Weights of a small mixture-of-experts language model, trained from scratch on English Wikipedia: a shared expert of 64 neurons.
Below are experts of layer 2 (counted from 0) of a mixture-of-experts language model. Rows are named router (the router's row for the expert) and show model dimensions 0-127. Each number is 50 + 15 x the weight over its row's rms, rounded and kept within 0 to 99.
After each expert's rows: a language model's description of what the expert responds to. This comes from a sample of Wikipedia text that the model never trained on.

# expert 4
router:45 47 84 56 35 69 46 46 69 49 60 70 78 54 48 71 99 66 65 57 70 41 51 29 48 37 63 49 17 62 53 46 28 49 66 49 57 56 57 50 59 49 59 11 57 29 62 43 51 26 61 59 38 33 62 34 50 40 50 33 59 48 67 14 50 58 55 52 42 56 72 53 50 43 61 57 44 46 53 49 26 27 60 41 58 22 45 45 65 50 51 39 50 74 37 60 53 58 66 35 47 47 78 48 29 70 54 63 63 41 45 50 50 45 62 44 39 26 37 31 56 19 75 71 41 75 45 73
It responds to: Line breaks and row ends

# expert 39
router:56 55 81 48 29 60 49 40 52 35 48 21 75 54 49 84 54 75 62 51 34 48 58 23 16 37 63 58 46 52 51 09 54 42 46 53 46 68 46 48 57 63 44 43 38 32 66 41 48 22 59 57 39 31 35 48 43 47 36 46 67 18 26 48 50 53 55 57 72 46 43 77 60 52 78 83 31 47 34 47 50 38 86 46 57 43 52 57 60 46 49 29 41 34 43 42 33 61 63 65 21 62 57 73 44 44 36 45 85 39 41 69 37 55 56 60 51 21 54 45 50 52 72 28 71 58 48 58
It responds to: Word-initial prefixes

# expert 49
router:33 23 83 31 29 28 46 57 50 31 64 39 55 59 50 89 43 55 54 60 62 47 68 60 35 30 79 44 32 56 32 37 26 54 56 52 66 50 54 71 54 57 39 50 40 59 34 67 59 55 59 37 28 42 34 23 29 58 30 38 57 47 61 35 30 82 63 56 61 72 73 77 58 53 75 76 47 45 48 28 38 48 79 38 53 52 52 56 68 23 57 46 43 51 62 52 46 53 79 52 45 52 47 69 66 63 43 39 44 47 38 78 77 46 64 58 36 30 42 33 36 44 51 34 67 53 52 81
It responds to: Non-Latin script bytes

# expert 10
router:48 47 50 51 24 29 41 48 60 21 28 38 63 54 54 78 45 42 54 98 72 38 61 62 34 24 91 47 41 48 44 38 30 55 45 67 57 58 59 68 59 46 31 34 25 60 45 70 59 46 46 58 29 31 42 34 26 38 65 30 70 52 38 28 51 76 48 50 56 54 71 83 57 44 62 67 54 54 26 52 43 64 54 34 87 49 49 39 59 53 81 41 46 71 66 64 42 38 52 64 39 41 66 57 53 45 37 48 47 44 64 64 68 68 43 59 26 56 44 26 41 48 76 43 47 42 58 59
It responds to: Dashes, signs and symbols

# expert 52
router:63 40 44 39 22 44 55 40 67 37 49 51 74 44 82 56 72 65 53 49 57 27 43 52 39 39 41 33 35 60 49 32 49 66 54 52 38 31 56 67 41 50 52 38 57 54 57 62 46 32 54 41 39 58 78 41 30 56 61 10 38 29 61 55 34 49 99 51 64 67 73 47 39 51 89 59 49 44 55 37 23 32 72 59 44 31 60 43 42 32 33 55 36 55 55 53 36 40 59 62 26 41 30 51 36 60 37 61 73 39 25 68 67 17 50 49 60 30 59 33 61 56 61 70 29 58 34 63
It responds to: Closing parentheses and also

# expert 15
router:74 54 41 66 31 32 51 48 58 47 29 47 91 61 72 39 65 53 56 74 55 54 64 41 42 30 44 18 30 56 63 30 40 24 40 50 51 52 37 55 62 51 35 36 60 55 66 76 53 26 54 76 42 34 70 48 28 45 42 37 43 56 53 37 67 45 49 46 32 69 45 55 35 48 69 94 24 29 47 32 48 31 38 62 51 34 54 39 68 41 53 44 36 34 56 43 51 62 68 50 42 71 53 64 49 44 10 53 51 69 44 55 49 35 72 21 37 37 63 50 43 28 58 66 72 73 76 58
It responds to: Dates: months, years

# expert 31
router:35 44 45 26 16 39 47 00 61 39 37 71 61 62 54 42 66 69 49 53 57 24 36 31 52 69 71 28 28 70 37 47 34 51 55 50 34 34 26 52 51 55 51 38 58 27 25 54 39 28 61 53 16 51 32 39 30 67 62 39 62 34 33 43 53 61 39 49 55 27 59 45 59 44 71 61 22 58 36 51 29 48 50 62 61 41 49 32 47 43 50 43 40 40 59 39 35 46 77 41 43 28 44 61 37 54 49 61 55 74 51 78 40 45 76 42 26 18 53 59 44 21 59 44 73 48 39 50
It responds to: Latinate word middles

# expert 42
router:44 36 75 44 22 62 46 41 47 50 44 45 75 48 84 44 57 52 55 46 80 60 47 50 28 54 43 43 33 63 64 43 39 28 49 68 47 52 45 54 58 78 54 51 69 52 58 75 51 34 69 49 28 38 47 44 48 33 31 42 32 75 77 53 44 54 43 47 57 74 51 65 70 46 73 80 05 11 58 46 48 39 70 43 57 57 69 41 55 58 57 54 28 37 31 76 45 48 42 40 50 53 69 73 51 67 44 59 67 58 56 69 76 61 40 52 22 47 39 65 54 53 72 47 63 81 68 69
It responds to: Ordinals, dates, positions

# expert 11
router:52 39 65 57 38 37 70 40 99 34 45 64 72 53 53 39 69 32 53 54 45 29 67 34 65 28 68 66 49 34 44 52 35 46 43 97 52 54 55 50 67 52 50 33 55 51 45 59 60 41 40 53 44 24 46 20 23 45 34 41 59 69 52 36 32 39 61 45 54 36 72 47 50 60 73 80 46 34 46 24 49 40 51 46 45 38 59 48 38 26 72 36 24 47 30 60 60 46 76 66 58 36 42 71 28 58 28 44 64 39 22 62 70 35 57 49 31 51 57 24 65 49 64 38 57 54 58 68
It responds to: Dates and on/about

# expert 45
router:36 72 64 46 27 60 51 44 80 31 44 60 65 63 45 46 69 48 65 63 53 54 62 29 31 65 57 29 28 75 32 54 23 70 53 54 49 39 66 33 32 68 40 51 65 40 61 57 30 47 61 42 11 34 69 30 47 68 58 40 51 52 65 44 60 58 54 48 47 44 70 49 62 44 69 79 20 41 48 43 56 40 55 45 76 52 48 18 36 38 99 54 54 39 42 89 40 64 49 46 41 28 63 59 58 55 42 69 41 65 73 64 53 50 53 44 48 40 60 43 53 27 50 59 64 52 65 54
It responds to: Mid-word stems

# expert 21
router:67 37 82 51 45 55 49 35 57 56 52 60 75 42 63 57 78 79 59 73 61 68 38 41 28 31 64 48 46 49 42 44 48 37 53 81 34 46 32 42 64 71 31 40 45 43 73 68 41 51 74 22 49 41 65 60 60 40 29 24 30 22 55 32 51 49 57 38 61 76 61 41 40 31 62 48 45 43 31 29 27 75 48 48 65 44 34 60 61 28 80 44 50 43 48 53 45 43 68 63 50 62 56 69 46 52 24 48 52 73 43 49 91 40 46 48 64 38 66 48 64 25 66 66 43 78 55 69
It responds to: Personal first names

# expert 13
router:62 48 51 68 32 72 37 17 60 55 48 72 72 41 82 42 87 60 54 48 70 64 45 36 43 23 51 51 44 52 37 42 38 33 53 78 56 33 27 40 43 68 42 40 48 44 70 77 60 53 49 28 45 47 74 49 40 37 59 18 51 37 62 50 47 56 79 50 75 73 61 42 52 23 56 52 26 57 53 19 31 69 51 29 67 32 40 70 48 26 67 49 61 44 38 77 34 68 61 62 30 51 55 54 55 44 24 61 57 53 51 46 79 29 59 55 61 52 56 45 61 26 58 56 51 65 37 56
It responds to: Personal and place name endings

# expert 20
router:57 38 28 35 38 59 60 51 65 36 50 35 74 59 69 44 61 72 73 66 47 32 56 46 58 29 55 37 24 53 40 46 27 50 51 68 40 33 41 72 53 46 50 38 45 39 40 47 55 33 55 32 42 13 55 44 50 46 65 35 36 34 63 34 44 60 59 48 68 56 61 67 80 66 59 60 48 50 47 28 32 43 70 50 84 51 61 62 87 39 55 63 32 77 63 38 26 55 59 47 40 24 30 49 38 46 46 37 47 60 56 66 76 43 57 79 56 30 64 34 46 13 95 44 46 49 53 62
It responds to: Naming and comparison words

# expert 14
router:50 55 77 54 27 56 71 38 71 42 39 33 62 54 54 48 62 57 31 76 64 60 41 52 23 44 77 38 54 58 56 47 37 41 44 74 28 41 28 42 73 68 58 42 42 58 70 77 69 34 39 54 39 55 50 35 25 47 53 23 29 55 50 35 34 70 58 73 52 41 76 62 62 18 61 52 38 25 55 39 43 75 24 49 52 46 54 49 52 16 80 30 50 33 66 54 44 54 63 56 32 58 62 83 43 32 08 57 51 45 51 51 83 45 51 39 40 37 43 46 29 40 46 43 54 60 44 56
It responds to: Mid-name word pieces

# expert 7
router:32 66 67 60 45 69 29 37 69 36 51 67 75 50 62 32 95 56 61 44 56 40 60 39 52 64 80 42 00 71 46 56 25 33 53 60 56 55 48 69 49 52 70 37 57 41 54 65 40 43 64 41 25 37 66 27 55 34 37 44 42 48 59 25 49 58 41 43 30 55 56 39 62 32 47 58 42 45 59 24 35 31 54 42 69 18 48 55 51 38 50 43 47 58 35 55 43 56 81 59 47 55 87 50 33 51 58 25 74 68 38 46 40 45 44 48 49 21 35 35 45 25 68 69 49 70 62 56
It responds to: Sentence-ending punctuation

# expert 40
router:60 40 65 68 34 58 44 48 72 59 45 30 59 41 59 68 48 76 65 50 42 39 53 37 24 73 64 45 54 41 37 42 54 25 46 79 58 42 61 35 47 58 61 47 36 38 42 57 36 51 62 48 37 52 57 37 37 36 28 35 26 61 51 38 49 52 48 34 61 68 51 61 61 41 77 62 18 37 66 37 25 61 99 47 47 58 52 57 41 50 51 51 50 60 01 59 29 69 66 66 17 65 54 73 47 29 48 66 51 71 42 42 50 38 77 47 43 36 31 45 50 66 69 42 54 48 30 78
It responds to: Title and name words

# expert 1
router:57 42 42 50 40 52 33 37 53 10 57 58 81 48 70 75 56 74 61 71 72 52 63 39 30 52 53 29 35 47 45 34 36 32 67 41 68 65 67 53 42 64 54 19 57 40 73 74 40 57 60 64 39 41 32 41 31 43 57 34 55 39 62 37 72 67 66 63 52 54 67 33 42 63 77 64 42 60 32 33 34 64 60 55 64 48 36 55 53 60 75 22 38 33 62 35 22 52 75 59 37 53 46 64 49 53 19 37 55 38 58 71 71 36 50 37 30 39 43 45 56 25 80 49 52 50 48 79
It responds to: Word-initial lowercase pieces

# expert 17
router:28 64 48 65 30 64 49 40 75 58 67 49 58 35 58 46 67 83 62 54 66 49 56 54 37 29 51 42 23 51 08 38 50 31 51 71 56 67 37 64 67 85 47 49 42 38 33 69 39 44 39 70 17 45 33 43 18 23 54 28 49 74 42 34 33 52 36 38 59 44 55 39 75 43 46 68 23 63 49 35 39 48 65 40 53 55 31 54 41 41 48 44 52 44 14 57 36 68 62 36 25 45 68 68 67 56 26 51 36 62 46 52 51 54 58 42 65 52 45 53 68 63 55 42 59 60 14 48
It responds to: Adjective and possessive endings

# expert 0
router:52 47 27 70 29 39 59 47 59 23 37 74 60 44 67 57 47 55 67 53 62 32 75 51 31 19 87 53 45 41 19 37 25 37 55 66 58 59 50 56 47 49 45 36 38 38 66 59 53 54 37 31 52 40 57 22 16 57 47 37 49 43 71 40 35 59 63 55 62 53 58 48 59 44 70 64 43 64 29 56 35 62 64 28 71 53 49 58 53 46 66 29 61 47 71 76 44 67 77 80 36 44 38 59 50 54 28 50 49 36 45 63 73 45 66 57 39 53 38 36 60 26 99 51 34 52 68 59
It responds to: Non-Latin script bytes

# expert 36
router:72 49 62 73 35 42 41 33 81 48 52 59 81 70 77 36 67 28 46 72 82 43 44 35 38 54 59 38 41 86 61 44 36 26 23 56 33 60 44 55 45 91 68 44 74 67 40 66 47 29 66 44 39 35 59 45 62 43 49 37 41 44 68 40 36 66 53 35 47 52 72 58 51 48 59 73 49 14 51 53 44 46 54 65 45 39 53 52 78 69 57 45 48 74 26 41 44 67 74 71 54 51 55 31 49 63 53 57 72 38 59 52 49 45 48 45 25 44 26 44 28 36 62 51 32 62 41 63
It responds to: Time and career nouns

# expert 27
router:59 55 48 55 32 18 30 51 95 16 58 54 62 53 63 50 56 64 64 50 45 52 55 29 21 54 53 61 44 60 56 48 62 37 27 37 48 46 54 45 56 81 73 33 67 42 47 52 47 29 34 41 11 23 48 27 45 33 43 47 19 60 64 31 46 51 62 41 40 64 48 42 65 43 61 46 50 43 40 46 60 28 67 47 79 46 48 55 53 39 62 71 44 76 69 47 24 51 59 33 22 35 31 42 45 56 41 45 40 85 53 67 54 43 58 34 38 42 65 41 48 17 56 67 36 43 37 77
It responds to: Past participle endings

# expert 53
router:55 47 43 24 40 44 39 40 36 49 45 34 77 38 71 65 66 54 39 69 63 45 39 44 45 50 56 48 46 82 48 18 46 34 64 41 63 49 62 31 33 60 37 39 75 47 67 52 40 62 44 68 05 35 66 43 30 62 64 26 59 51 75 35 59 58 72 56 55 55 41 62 37 26 79 64 45 57 38 31 56 46 57 44 45 59 76 54 45 34 46 34 63 34 60 75 39 47 55 50 20 72 69 49 43 36 31 48 25 62 62 71 70 26 49 55 62 33 65 22 40 39 63 61 23 60 28 63
It responds to: Commas and open parentheses

# expert 32
router:39 46 63 31 23 38 58 34 58 51 49 50 57 65 52 72 85 67 55 68 48 40 49 47 26 59 70 53 67 68 51 24 51 39 78 48 42 37 43 50 65 74 56 63 58 57 57 42 41 48 59 54 34 36 41 34 33 57 59 38 33 50 77 56 49 97 44 50 65 51 61 51 63 22 81 64 37 50 47 54 59 56 43 52 68 19 37 43 58 45 68 11 38 44 78 26 22 44 57 65 51 56 54 52 35 51 21 40 38 56 33 64 50 27 55 44 38 44 17 69 61 27 69 67 63 58 43 52
It responds to: Inner syllables of words